config.yaml
n_layer: 14
d_model: 512
n_experts: 64
experts_per_token: 4
d_expert: 64
d_shared_expert: 0
activation: "swiglu"
moe_layers: [1, 2, 3, 4, 5, 6, 7, 8, 9, 10, 11, 12, 13]
router_score: "softmax"
normalize_top_k: true
routed_scale: 2.5
balance_loss: 0.00012
balance_bias: true
init_std_router: 0.0315
lr_router: 0.000873
vocab_size: 32000
norm: "rmsnorm"
norm_eps: 1e-05
tie_embeddings: false
optimizer: "muon_variant"
lr: 0.0083
beta1: 0.95
grad_clip: 1.0
batch_tokens: [65536, 131072, 262144]
seq_len: 512
train_tokens: 651400000
steps: 4643
dataset: "wikipedia_en"
Below are experts of layer 3 (counted from 0) of a mixture-of-experts language model. Rows are named router (the router's row for the expert), gate (a neuron's input weights, with its number), up (a neuron's input weights, with its number) and show model dimensions 128-255. Each number is 128 + 32 x the weight over its row's rms, rounded and kept within 0 to 255.
Before each expert's rows: "mostly gets" lists some tokens that are sent to it at least half of the time. This comes from a sample of Wikipedia text that the model never trained on.

# expert 35
mostly gets: " Mc", " Bob", " Steve", " Chris", " Har", " Ralph"
router [141 137 150 168  80 154 153  76 140 146 161 165  93 123 151 157 151 158 105 112 166  95 122 116 111 214 152  87 128 144 154 130  57 127 114 177 111 171 131  90 126 141 137  85 163 110 119 106 144 141 149 132 127 165 235 136 122 125  91 131 150  86 131 159  74  45 156 138  48 151 148 144 116 100  53 141 142 107 122 106 151 130 130 120  89 104  77 149 114 143 144 102 118 123 184 162  89  69 162 158 116 139 124  99 157  92 128 138 165 169 157  86 192  77  76  57 143 114 201  97 163 133 192  84 165 136 134 142]
gate0 [ 85  87 156 140 149 157 176 129 114 114 150 139 104 101 121 130 166 106 108  85 166 115 116 108 105 175 122 102 138  63  92 154 137 139 113 149  50 145 117 182  95 245 112 125 129 143 131 151 139  52 122 128 130  91 114 165 140 149 170 163  87  79 122  88 103  96 141 177 158 136 165 103 142 131 153 131 103 173  91 157 119  71  84 118 103 110 128 150 146 169  95 126 135  84  88 158 109  51  95 158 190 157  95 122 137 139  83 165 138 132 112  87 105 121 156 121 148 129 147  94 137 122 126  95 126 135 130 155]
up0 [119 130 140 136  90 141 119  70 137  74 147 133  99 122 110 117 108 136 182  90 136 154 105 128 143 145 127 112 120 105 123 134 117 120 123 156 120 160 112  97 166  90 140 144 124  61 106 126 109 107 142 125 105 136 139 158  86 145 113 126  92 177  85 120 131  69 116 151  97  83 103 116 121  87  79 159  75  73  68 115 140  97 131  98 130 157  97 190 188 134 129 141 121 160 140 141 116 154 125  90 141 167 157 130  85 177  85 137 107 112 181 108 151 117  81 131 101 138 141 107 150 112 160 111 128 124 139 149]
gate1 [126 151 138 131 114 158 186 128  76  86 214  97  99 147  90 155 121 156 158 161 167 111 103  94 131  90 132 148 102 134 129  64 179 106 126 107 112 161 135  71 165  74  64 121 118 141 145 100 113 125 114 137 151 168 131 194 111 127 140 180 167  99 144 126  85 108 144 150 126 149  70  86 142 134  75  87 168  86 121 109 107 126 109  88 156 150 159 148 122 124 135 117 194 230 148  95  90 145 122 127 142 111  39 148 151 109 146 130 174 162 152  77  91 108 116  99 122 144 151 129 151 101 132 109 153 137 125  87]
up1 [133 115 124 125  65 120 143 100 101 134 144 141  63 180 104  99 156 103 184 130 128 173 128 144 118  96 165 129 127 133 157 111 127 123 106  64  90 144  68 138 113  88 100  77 154 103 128 103 164 110 103 161 144  88 140 152  95 109 122 115 159 145 183  83 188 125 155 155 106  98 113 138 120  96  75 163 136 122 181 130  75 134 106 163 141 110 102 138 135  98  35 169 145 172 156  93 141 139 137 156  87 176 132 134 146 114  82 127  85 131 133 143 159  69  76 103 160 160 118 112 120 132  83 195  86 107 112 143]
gate2 [102 108 115 137 145 144 124 125 122 124 125  81 232 150 125 122 177 124 144 113 128 108 140 133 138 143 186 184 160 189 126 132 109  97  83 119 171 142 105 168 118 144 160  77 126 142 132 126  73 139 118 134  98 181  97 142 165  96 171 150 156  70  74 127 166 223  79 103 108 153 104  99 162  97 120 109  68 130 123 128 170 139 213 146 169 116 125 104 111 110 144 135 124 140 177 198  70 138 104 171 153 102  71 106 163  76 102  99 165 132 140 127 135 117  36 110 141 136 170 132 142 119 183 110 165  92 138 138]
up2 [146 101 162 189 133 153 145 127 137 145  96 164  93 130 187 109 152 127 104  97 117 174 118 119 153  73 177 191 146  60 128 103 115 183 142 137  94 148 102 167  67 159  93 134  95  99 122  94 110 133 107  98 122 153 173 112 154 129 154 136 196 131 100  85 120 143 140 158 135 100 143 161 144 154 105 121  92  85 118 145 149 115  97 163 119  97 104 139 125 109 161 161  91 125  96 173  94 141  69 185 199 160 157 124 169  93 175  99 105  99 107  63 128  84 190 186 155 109  73 164  59 122 149 140 112  66 113 157]
gate3 [ 94 143  92  95 177  87 142 132  95 120 104  66 146 170 116 146 108 131 114  86  41 172 111 108 120  80 170  75  83 139  99 103 137 133 114 128 134  47 124 129 114 105  85  80 152 179 106  68 160 151 106 130 103  90  48  74 152 114 136 167 150 104  74 166 161 141 115 149  75 140 133 159 120 125 128 131 120 133 142  96 139 122 207 134 177 128 123 101 179 123 112 153 158 110 147 117  96  93 112  69 105  87 144 116 165 114 143 202  65 120  79 129 139 142 157 189 110 120 144 132 127 126 142  88 170 109 112 127]
up3 [196 160 172 171  92 141  99 134 110 141 126 119 126 167 133  98 145 127 149 100  66 143 132 114  94 147  66 102 183 133 149 132 148 195  96  77 165 111 160 155 122  50  87 106 192 104 133 112 126 143  89 137 162 118  64  65  56 105 143 113 149 145  95 148 148 132 108 158  89 179 140 172 137 118 111 139 133 156 146 117 136 116  80 170 135 103 173 149 125 148 154 125 175 113  67  93 122 120  73 101 162 116 191 126 159 132 165 109 132 144 115 129 176 112 148 227 164 126  67  77  59 160 147 129 124 173 171 113]
gate4 [152 125 147 167 107  94 101 138 136 134  61  76 103  90  75 181 151 119 117 123 139 136  72 172  35 125  93 151 100  83 110 153 159 136 148 157 126 183 120 152  87 133 139 134 157 148 109 105 137 116 169 129 105 161 175 104 173 142 153 115 157 126 106 160  27  99 118 110 114 113 192 135 183 146  98 110 143 110 106  93 159  64 101 154  63 116 136 134  92 150  87  94 147 171 122 114 129 112  92 153  57 184  74 186 154 125 122  84 120 138 177 136 103 123 136 122 130 123 106 174  80 141  81 138 142 182 131 141]
up4 [134 186 146  70 144 152 116 135 159 152 102 122 102 103  81 140 136 112 136 186 164 121 118 156 176  70 127  85 142  93 112 138 150  69 153  83 148 133 132 134 150 108 152 165 136 145 112 188 138 128 164  95 135 136 146 114 160 105  85 147 140 136 161 110 146  73 131 136  95 125 128 152 109 107  99 130 157 155  93 164 149  73 132 149  98 165  88 157 175 151 140 121 118 154 104 177  98 154 128 182 126  34 112  74 111  72 119 144 140 118  74  90 145 148 150  86 169 132 172 108 140 112 100  93 155 196  93 170]
gate5 [154 183  77 139  29 107  72 130 111 143 141 119 121 155 113 178  63  37 120 139 146 158 147 127  98 108 153 154 183 130 121 158 116 120 106 108 153 157 138 114  87  63 133 100  93 116 141 135 118 110 124 153 133 145 116 168  98 172 114 186 115  94  92 154 120 130 116  99 120 141  87 108  92  95 170 142 103 160 121 119 146 117  98 169 140 112 175 108 102  87  58 127 147 126 116  60  67 129 179 123 140 158  78  85 131 133 146 123 129  94 112 165 163 119 111  88 108 120  84 112 198 118 159 112 117 166 129  63]
up5 [126 139 149 106 189 131 163  88 147 147 116  88 155 131 125  82  43 117 127 165 140 113 136 131 170 148 115 131 163 113 113 135  94 118 117 123 213  37 118 129 117 167  96 108 129 116 121 107  92 135 124 108 155 131 136  95 140 139 166 102 122 113 118 121 179  94  75  68 103 173 151  96  63 132 116 149 102 147 146 124 126 103  98  83 113 111 112 174  93 216 133  81 150 123 133 166 160  82  85  93 169 106 158  48 103 152 124 141 118 102 106 131 159 157 148 140 126 146  77 132  80 117 191  92 208 123  83  96]
gate6 [140 109 135 122 132  92 146 131 159 183 140 132 178 143 105 176 146 174 131  84 119 150 122 138 125 114  92 165 143 128 184  92 136 150 224 149  58 106 171 154 152 145 195 124 153 115 117 131  97  72 113 106 119 151 165  71 172 125 182  96 166 142 154 128  99 112  87 157 113 142 111 168 158 147 168  84 177 120  98 156  86 103 118 147 117 107 128 115 154 105 108 155 161 116 103 134 126 100  58  83 146 115 165 139  99 111  87 119 122  80 119 141  70  74 164 154 192 126 113 125 111 133 139  78 114 123 110 128]
up6 [121 109 118 188 120 111 121  78  56 105 113 148  96 201 123 158 183 153 131 124 172 173 125 142 160 153  98 144 118 156  99 111 190  90 112 111 109 132 190  94  86  99  81 138 161 173 186 115 132  77 109 192 141 163 127 117  80 201 154  96 149 132 146 121 111 163 145 163 120 155 113 128 139 134 107 140  81 147 111 109 141 129 157 102 101 172 177  83  66 171  65 108 122 109 145 173  79 152 116 174 112 171 136 130  95 158 178 134 166 138 179 118 122 130 120  56 139  86 123 125 158 148 161 173 178 122 131 159]
gate7 [109  87 210 170 212 194 135  70  88  86 126 136  74 118 166 100 160 147 113 142 103 129 146 109 105 144 138 147 177 117  96  93 111 125 111 138 188  66 139 188 168 160 104 121 166 124  80  93 134 103 123 125 112 100  93 129  81  69  90 103  33 162 164 111 111 130 106 133 123 159 172 111 124 152 112 134 183 105 113  90 116 181 137 155 176  91 140 124 142 100  99 100 132 133 132 111 154  97 159 140 142 124 116 136 139 155 212 137 159 124 137 147 217 151 148 128 136 123 161 161 131 142 145 100 108 141 146  78]
up7 [150 192 177 165 117  82 151 115 169 166  97 147 133 110 112 169 155 213 108 145 158 115 140 101 157 164 142 117 119 124  80 143 117 123 127 112 104 134 204 147  81 181 131 125 123 108  54 161 110 103 131 102  96 131  70 130 146 157 191  96 116 144 148 107 187 175  52 128 129 131 124 164 184 152 117 135 112 105 114  83  69 105 155 109 113 109  80 109 178  90 125 113 117 165 117  81 103  56 134 148  90 180 118 152 125 150 155  87 142 138 104 168 202  97  79  94 103  93 162  95 141 138 177 194 145 126 123 158]

# expert 45
mostly gets: "=", " as", "The", " called", " As", "See"
router [ 79 161 108 140 112 115 116 109 149 110  47 158 102 144 145 116 146 118  88 128  93 108 118 161 122 135 158 147   8 113 133 159 146 115 152 130  93 112 152 157 140 132  91 130 121 108  92 111 112 131 118  52 148  86 180 125 108 159 130 185 188 136 132 116 141 104 126 105 161 134 172 110 126 199 180 140 138 155 156 157 143 175 127 138 141 194 147 114  91 141 104 172 172 131 114  52 149 166 119 162 136  71 142 125 156 128 200 136 157 136 102 190 138  78 111 144 105 141 183 135  87 157 114 148 113 125  77 134]
gate0 [149 104  58 161 138 129 133 122  88 138  98  85 100 109 153  70 120 106 149 118 126 163 157 168 135 133 179 140 134 147 132 115 118  77 198 146 134 128 160 127 163 140 121 186 152 117 118 130 128 110 124 188 140 160  88 183 113  81 191  92 102 150 128 122 139 156 147 125 173 157 112  97 151 120 126 107 130  62 160 169 153 162 104  96 158  60 159 172 169 145 136 149 150  59 150 152 154 109 155  82 162 108 130 135 129 178 159 113  99 129  94 190 126 127 104 111 106 140  85 110 101 125 159 145 116  84 136 153]
up0 [109 151  64 175 130 226 108 109  96 149 118 138 168 113 124 149 104  84  83 103 163 156 104 131 138 114 106  99 141 163  76  92 172 107 162 167 144 151 178 145 133 129 140 154  86 116 135  84 138 131 142 112 143 149  92  99 128  90 116 102 109  74 114 101 156  94 116 141 149 135 160 135 127  97  81 122 116 148  55 170 127 161 171 127  91 126 129 125 117 175  84 134 117 163 119 150 166  93 141 145 162 124 175 129  67  92 161 135 120 145 147 194 126  98 138 150 123 167 174 172 104 136 137 107 152 160  75  89]
gate1 [200 156 160 117 152  79 118 135 180 144 109 124  58 153 101 187 110  85 102 122 151 106 204 129 121  86 122 152 112 153 173 149  70  84 178 161 188 130 166 109 120 181 154  40 155 153 103 144 153 133  82 126  86 123 168  67 128 129 166 106  81  73 111 112 116 162 103 147 142 105 176 132 125 110 130 106 155 114 144  98 150 164 107 158 124 128  92 170 130  91 121 171 133 125  95 122  47 111  96 160  82 138 169 116 144 149 141 115 137  28  74 201  66 148 132 122 172 108  93 100 156 115 120  56  98 182 153  98]
up1 [127 144  95 139 160 119 107 100 114 100  95 167 128 148 128  89 182 122 117 161 105 132 123  65 126 134 182  77 178 153 124 185 153 131 157 125 133  93 146 200 111 126 110  96 106 109  89 145 141 150  81 117  95 103 139 164 133 167 113 134 164 145 113 161 143 133 154  61 147 122  79 164 111 169 116 191 148 133 105 101  90 113 180  77  78 150 137 202  93 155 184 110 115  81 127 161  71 146  93 105  92 134 124  71  78 100 195 166 143 170  88 147 110 155 109 176 126 121 126 109 142  85 166 177 134 119 181 109]
gate2 [106  93 145 132 105  93 135 166 149 179 134 101  79 129 122 184 198 160 125 126 133 134 192 167 151 208 129 145 108 158 143 157 152 159  98 139 116 168 149  87 132 127 148 140 160  78 116  65 110  91 115 117 119 113 145 136 143 120  83 144 213  90 100 122 108  81 139 145 178 154 121 171 225 146 137 120 185 123  88 155  80  73 119 173 189 111 115 116  88  69  86  88 147  78 110 111 172 167 128 169 116  96 107 128 117 108 141 113 135  75  94 107 109  94 197 154 102 190 149 154  67 161 139  64 156 112  99 214]
up2 [133 114 171 127 142 146  92 139  93 115 184 127 120 191 197 150 135 101 118 199  83 163 150 148  75 118  75 110 132 107 118 149  96 142 197 130  82 168 129 126 114  84 152 131 127  99 167 125 125 153 128 136 124 161 139 153 145  99 153 156 124 104  99 126 174  66 115  99  80 114  99 167 172 129 114 148 136 148 131 141  68 102 164 134 166 117 125 168 136 114 161 128 108  95  95 126 134 119 152  77 131 115 158 111  82  97 111  89  77 140 121 117  85  92 101 130 166 129 117  94  66 151 113 144 133 113 138 154]
gate3 [ 71 133 106 145 141  62  94 129 114  97  87  66  87 136 116 123 132 180 115 155 113 119 121 101 147 165 188 103 151 188 177 178 156 170 129 110  65 197  99 156  89 187 127  89 124 105 151 122 177  84 114  94 115 138 111  63 101 117 119 114  94 132 145 160 122 144 153 168 139  88  64 175 162 102  89 116  86 191  90 144 123 132  68  76 132 156 162  92 115 129 103 146 105 150 160 129 195 126 154  93 128 145 206 147 113  72 160 139 115  88  81 116 135 106 146 158 130 192 109 176 147 124 160 130 162 106  84  92]
up3 [118 191 118  97 136 122 104 179  71 155 118 154 166 169 122 133 175 181 117 111 112 133 116 119 108 129 116  86 153 129 111 109 199  57 154 139 168 106 155 104  96 213 134  71 158 108  77 138  99 153  88 190 110 173 135  90 111  85  88  92  99 144 118 125 155 167 153 150  77 130 158 165 136 108 135 210 101 128 139 174 109 100 145 149  86 122 132 155 127 120  90 123 151 124 138 104  99  80  90 127 137 131 142 140 118 139 114 129 151  94 149 183 102 157 101  66 174 147  84 150 147  95 159 100 163  84 154 177]
gate4 [ 83 154 147 130  90 119 146 135 104  80 164 141 158 163 196  89 133  98 139 100 115 142 185 154 164  99 188 111 115 151 141 102 125 133  83 132 163 138 108 153 115 203 114 136 107 184  67 116 121 104  74 150 125  99 127 174 144  96 113 132 135 168 168 133  79 201  93  90  98 186 149 166 168 121 112 142 172 181 144 172 161 122 126 155 123 150 157 156 142 100 154 137 119 174 154  89 143 114 156 135 116 129 138 213 149 135 109 113 174 104 103  99 136 163 146 137 112 112 132  42  81 151 100 156  75 100  87 108]
up4 [106 151 231 102 128 179 112 142 104 125 155 108 103 101 127 167 154  83 164 112 200 106 172 164 159 135  87 170 119 157  85 127 141 104 145 123  94 109 158 133 127 106 166 127  75 105 167 101 105  96 152 195 149 145  86  85 112 139  98 204 133  99 163 167  82  33 122 114 170  93  97 114 114  73  85 168 126 175 109 140 145 145 142 103 127 144 160 113 116 157 112  99 109 119 141 151 114 126 154 112 118 127  85 170  69 128 140 118 116 124 135 113 183  99  89  33  78 136  87  82 128 103 153 136 133  55 117 105]
gate5 [157 126 143  93 117 117 101 177 153 133  98 130 203  82 118 163 138 109 137 161  98  50 129 124 110 100 107 114 136 149 138 109 142  91 154 176 168 156 177 182 116 175 146  98 121 119 154 131 118 173 149  99 176 122 144 156  52 107 124 168 121 115 103  96 176 145 146 114 112 136 126 109 113 133 112  55 155 111 173 150 144 125 166  71 120 115 122 149 142 133 209 116  73 105  79  91 167  75 144 152  85 122 115 126  78  95 120 160 134 156 124 116  88 161 122 117 161 214  81 184 132  68 134 108  91 137  97  66]
up5 [160 107 141 146 160 175 136 204 122  78 119 146 141  74 131 121 140 128 114  96 106 120  98 108 141 126 121 172 100 148 153  85 126 112 110 132 117  90 106  77 156 122 125 124 171 154 150 153 139 171 139 125 103  97  74 121 144 140 131  96 149 197 122 129 113 129 142 197 113 101 140 119 120 150 144 155 126 108 149 147 166 135  95 102  72 116  87 147 100 126 105 106  80 125  78 138 129  97 138 124 156  81 130 141  86 176  67 119 101 115 124 142 151 104 104 139 151  88 136 157 146 102 140 107 132 112 121  97]
gate6 [123 127 113 114 132 141 145 117 112 123 100 162 120 119 171 129 112 109 138 108 117 113 166 143 115 151  99 158 136 117 118 144  78 129 107  86 162 112 112 161 123 131 104 143 128  86 191 125 102 128 136  76 131 136 163 119 118 167 108  49  76 112 165 125 113 126 141 113 156 147  51  67 119 127 108 152 148 118  78 181 183  84 180  85 116 150 108 119 156 113 167 138 136 135 107 104 171 106 150 137 147 109 112 144 125 164 108 153 150  80 133  78  89 139 133 208 139 107 137 137 132 127 131  36  86 147 135 100]
up6 [ 75 164 133  75 147 163 136 156 163 103 144 110 172 144  55 190  93 129 102 138 155 154 166  90 134 158 159 126 146 110 129 142 150 129 142 157  72  85 105 108 178 128 143  55  83 163 188 169 168 136 218 118 158 122 132  50 180 137  70 152 137 129 112 115 150 122 189 110  69 100 149  90  90 162 145 128 129 103 131 140 147 150 161 124 111   2  81 143 151 130 141 150 138  99 102 121 154 170 123 138 105  83 109  88 111 114 104 172 132 122  75 105 165 192 176  87 129  96 126 149 159 125 145 128 155 152 129 106]
gate7 [154 124 124  76  86 110 153 119 221 167 146  87 165 145 132  73 128 126  80  66 131 197 151 124 101 131 106  73  49 161 136 128 108 101 170  91  95  72 103 159  74 116 159 160 120 122 148 151  97  90 107 104 113 122 112 149 143 130 104  98 140 118 204 140 159 167 166 177  94 151 137 100 131 152 129 154  80 109 173 175 160 140 102 138  89 167 129 122 122  79 136 164  85 116 138  61  90 139 117 105 142 212 139 120 118 177 146 104 136 139 147 122 117  73 156  68 131 152 107  94  94 120 127  86 168 132 132 118]
up7 [161 147  94 147 144 169 110 118 198 139 107 158 155 102 128 141 118 145 123  70 146  86 136 189 100  97 110 103  68 135 173 133 140 149 194 128 154 135 144  88 154 153 112 136 144 180 108 185 175 100 116 120  61 150 185 146  76 173 106 151 100  71 232 144 183 156 109 146 112  96 127  99 143 112 111 129 128 109  97 168 118 136 132  90 115 142 112  99 130 171 127 133  93 149 183  88 145 145  85  86 129 153 199 141 150 158 144  66 112 111 128 188 168 155 148 126 137 150 136  79 140 114 190  90 152 146 102 140]

# expert 2
mostly gets: " Boy", " Dead", " Love", " Mr", " Show", " You"
router [103 116 104 161 128 111 117 103 147 129 144 165  76 155  96 125 148 138  96 145  61 175 100  85 127 187 133  96 114 134 112  84  93 147 116 138  82 153 177 117  99 132 190  92 105 139 141 143 136  82 181 114 118 152  90  99 164 117  74  86 154 110 138  98 190 116 155 100 139 141 137  96 150  99 153 146 143 153 110 122 171 143 128  98  77 120 116 131 122 160 151 141  67 139 131  73 117 120 104  76 156 147 141 124 151 123  65 152 130 183 122 121 104 101  75   5 125 178  90  78 114 107 142 110 117 179 164  65]
gate0 [104 182 127 136 119 101 159 146 125 100 131 145 142 143 148  98 186  78 138  88 114 169 167 155 136 150  95 101 134 144 136 180 162 139  78  94 131 146 128 130 145 140 165 160 159 173 121  84  79 153 133 185 128 131 142 173 176 143 123 170 117 119  99 142 140 152 128 162 117 132 123 146 127 187 157 151  79 103 151 153 146 136 116 195  83 178 149 102 126 167 133 163 185 139 119 130 152 138 128 150 144 139 134 193 184  84 147 129 148 155 138 139 140 149 112 127  74  91 134 125 149 131  75  30 142 105 116 144]
up0 [102  79 115 121  82 152 167 153 144 177 128 149 192 102 169 131 103  91 125 152 191 139 138 136 136 127 101 182 144 138 120  92 141 120 166  88 110 120 131 188 129 151 207 112 149 169  64 117  98 137 126  98 100 103 199  89 105 128 188 129 151 157 103 126 129 138  99 147 131 124 145 131 116 154 119 110 151 129 120 179 158 118  84 174 119 115 131 118 114  97  62 182 132 172  97 182  77 154  60 129 134 166 150 112 101  90 164 111 134 154 109 153  67 145 116 186  72  86 150 137 113  93  99 153 100  72 158  88]
gate1 [101 133 117 209  98 156 156 103 201 105 157 132 161  72 143 153 131 169 170 133 176 126 106 131 187 139 175 123 164 141 160 134 132 142  97 210 169 172 180 140  93 127 123 206 130 163 106 127 174 129 158  98 130 136 122 154  82 149 132  94 117 154 154 129 165 116 180 112 123 158 169  92 136 145 172 119 174 120 113  91 145 149 106 156 101  81 152 124 117 116 151 168 178 133  90  81 111 151  95 129 121 160 129 101 145  96  91 113 152 154 107 117 120 121  88 170 132 170  73  56 113  90  88 147 101  89  84 107]
up1 [122 114 180 108 151  87 122 174  86 127 120  84  67  58 161  91 115 212 131 151 104 113  90 152 140  91 128 104 100 135 111 167 184 125 200 127 180 166 164 101 166 174 135 117 160 126 153 118 201 119 156 105 153  97 117 124 132 113 104  94  72 174 126  78 135  82 108  92 114 143 184 147 136 121 107 148 137 120 104 123 129 148 172 105  73 144 124 140 106 103 104  73  78 108 137 144 108 109 154 146 103  63 106 126 155 143 143 106 113 140 136 106 138 164 113  95 157 115 149 169 116 143 141 157 108 122 149 150]
gate2 [162 169 120 126  92 122 128 115 115  86 130 110  99 169  67 151 118  88 156 119  90 167 118  77 153 114 160 198 124 134 130 113 144 204  99 170 115 182 120 148 141 203  73 107 104 182 201  97 143 126 146 130  94 197 103 117 146 128 149 179 122 153 172 170  97  93 138 135 134 142 132 125 160 134 128 170 124  82 105  80  97 152 114 152 132  44  74 153 128 153 112 132 123 149 167 163 115 115 124 130  98 118 104 115 141  95 156 123 155  62 111 102 135 162 133 126 140 213  98 167 112 111  66  56 185 163 139 168]
up2 [ 98 101 159 152 104 108 216 133 148 146 113 129 109 168 198 103 142 100 148 134 125 109 160 103  81 145 145 167 104 167 144 118 118 189 149 139 192 106 107 135 141 186 117 115 125 145 135 155 157 120 122 184 138 119 127  70 111  93 176 142 142 152 197 165 173 122 112 132 163 127 154 138 165  99  91 139 125 137 170 105 122 150 142 118 108  96 158 152 133 105 165 111 164 124 102 116 154 109 168 180 124 123  98 133 165 125 118 128 139 112 143 102  92 165 154 136 106 150  61 147 123 146 113 118 184 132  91 129]
gate3 [134 100  87 141 138 104 128 111 125 158 167 155 105  79 121 152 131 141  91 163 182 157  81 169 138 112 197 109 127 117 101 150 142 135 111 120 117 142 136 143 102 170 153 119 130 144 157 139 139 115 163 144 102 149 114 134 172 115 107 140  75 157 134 120  81 147  79 105 163 150 139  95 122 166 172 127  90 107 157  96 193 127 169 128 185 152 191  88 120  70 107 172 126 103 127 126  98 153 215 159 137 135 160 101 167  77 123 148 127  82 177 154 135 169 104 137  69 128 161  97 176 157 128 130 120 139 148  96]
up3 [ 95 134 129 174 178 150  75 105 145 141 138 137 111 101 143  66 116 137 112 118 148  75 129 124 175 126  98 126 108 146 120 102  40 133  83  90  68  86 124 133 155 137  82 152 121 141  71 200 119  93 147  92  80 152 123 136 117  81 211  97 115 108  78 135 153 112  89 127 152 119 110 126  41  79 167 125  73 114 172 123 125 129 170 125 113 143 111 174  91 151 133 132  82 153 183 157 186 105 138 187  70 114 107 148  88  89  92  76 104  84  67  84 123 103 133 138 106 135  98 145 123 170 124 106 115 133 146 160]
gate4 [144 205 119 137  81  66 108  71 141 154 168 141 123 129  91 124 150 133 173 123 151  99 128 117 171 166  73  79  68 121  96 122  94  51 125 105 100 129 124 167 152 168 165 137 118 106 104  74 123 120 166 124 161 125 122 174 190 168  78 135 111 110 108 138 110 149 107 109 144  71 152 122 104 162 176 122 105 169 140 185  52  77 157 185 120 158 135  81 125 104 102 137 127 129  96 121 167 158 107 108 105 134 123 165 153 144 110 103 101  84 126 101 121  48 139  90 198 143 133 135  56 148  97 123  93 119 155 161]
up4 [127 102 188 126 121 170  73  83 145 123  71 145  79 136  99 165 102 115 178 104 138 140  82 178 131  50 114  77 100 127 145 126  81 125  49 144 180 146 128 136  87 143 163  82 165 104  64  67 114 118 124 162 126 147 131 146 133 146 103 106 127 125  65 173 146 141 131  90 148  90 131 127 147 138 155 155 193  84 162 190  51 125  75  91 113  88  78  86 154 191  86 186 149 149  90 120 125  64  75 110  66 117 120 145  99 136  90 145 116 107 104  93  98 111 156 183 125 116 130 123 129 114 138 127 121 135 157  94]
gate5 [116 176 196 172  90 114 121 143 134 168 135 130 150 107 121  95 126 146 103 176 147 112 105 138  76 108 130 167 105 109 158 123 102 162 144 116 152 122  99  79 154 166 164 124 145 106 161 143 102 125 125  93 124  76 150 120 125 152 134 148  83 154  95 101 123  89 119 128 172 142 107 152  51 104 109 136 124 136 144 210 137 132 147  89  69 105 106 125 140 128  99  75 158 163 129 129 116  92 133 171  88 170 117 112  92 144 126 121 147  90 105 170 119 139 134 150 119 153  94  81  73 108 119 163 182 137 134  83]
up5 [129 149  99 148  74 164 139 147  95 119 140  88 136 145 140  99 142 136 131 142 136 161 165 121 107 109 102  85 152 164 135  69 141 179 140 119 137 119  78 108  58 160 118 137 124 167 131 142 132  88 106  95 154 160 162  83  67 126 143 130  90 126 104 146 162 164  76 204 100  94 171 143 120 181 184 167  85 100 173 128 128 101 131 163 141  98 125 146 126 119 115 187 143 128 176 143 176 142 138 135 118  84 132  97 120 127 164 135 172 176 153  89 133  58 124 118 154 140  82 121 143 156 193  68 111 176 144 147]
gate6 [135 123 102 135 109 103 101 124 195 115 141 126 104 113 151 139 131 121 122 141 158 116 114 145 145 135 108 126 162  90 130 145 164 221 132 127 135 153 107 136 173 183 159 117  69 102 109  46 137  74 131  72 133 103  78 165 126 144  79 165  92 119 107  94 169 117 104 112 149 211 104 112 172 122 132 158  76 135  90 168 104 115 142 168  91 147 141 138 159  79 109 118 102 116 107 170 174 153 115 136  76  87 112 102  94  94 117 140 161  79 113 111 127 152 147  67 133 132  82 119 129 109 141 122 115 110 113 135]
up6 [156  81 170 155  79 112 116 167 143 110 135 187 141 120 124 102 127 107 130 195  63 193 136 162 160 113 153 134 100 101 137  72 109  71 116 139  86 195  99 131 124 139  83  95 173 157  71 146 117 149 136 152  89 136 123 150 115  63  92 124 131 119  78  86  96 212 101 129 116 165 144  32 176 126 126 144  90 197 195 101  98 162 179 131  48 107  97 204 182 121 102 138  87  68 133 154 165 174 166  96 142 141 120 174 142 167  72 168 154 111 138 150 101 137 161 125 102 123 133 120 109 132 139  60 103 109 106 146]
gate7 [142 135  98  89 161 144 115 104  89 149  65 140 129 145 115 103 166 145 133 109  87 109 121 152 174 115 166 127 124 122 126  93  56 101 150 149 132 127 179 117  95 128 148 221 144 178 111 144 149 150  47 162 189  70 131 117  82 163 195 166 109 164 144 143 100 138 161 105 112 118 140 137 139 125 156 127 148 158 119 115  76  95 174 107 158  97 170  87 187 175  75  92  72 101 184 107 146 158 137  82 136  86 172 100 153 142  88 111 149 120 102 115 109 137 174 133  74 189 110 126 100 179 120 123 167 174 152  76]
up7 [160 157 135 167 142 138  87 111 101 133  96 101 141 203 106 124 148 202  79  98  79 188  79 157 153 129 156  83 140 106 109 192 140 127 113 113 115 142  58 173 105 116  83 116 123 111 207 198 141 150 181  64  95 153 112 114 155 108 147 100 126 180 180 150 153 136 174  97 152  74 148 139 142 122 160 135 131 105 125 118 115  92 151  51 130 136  91  65  82 159 139 125 133 153 147 109 122 133 183 137 104 105 149 122 150 128 130  94 102  99 113  80 129 152 131 152 130 168 120 190 122 141 112 141 111 154 109 121]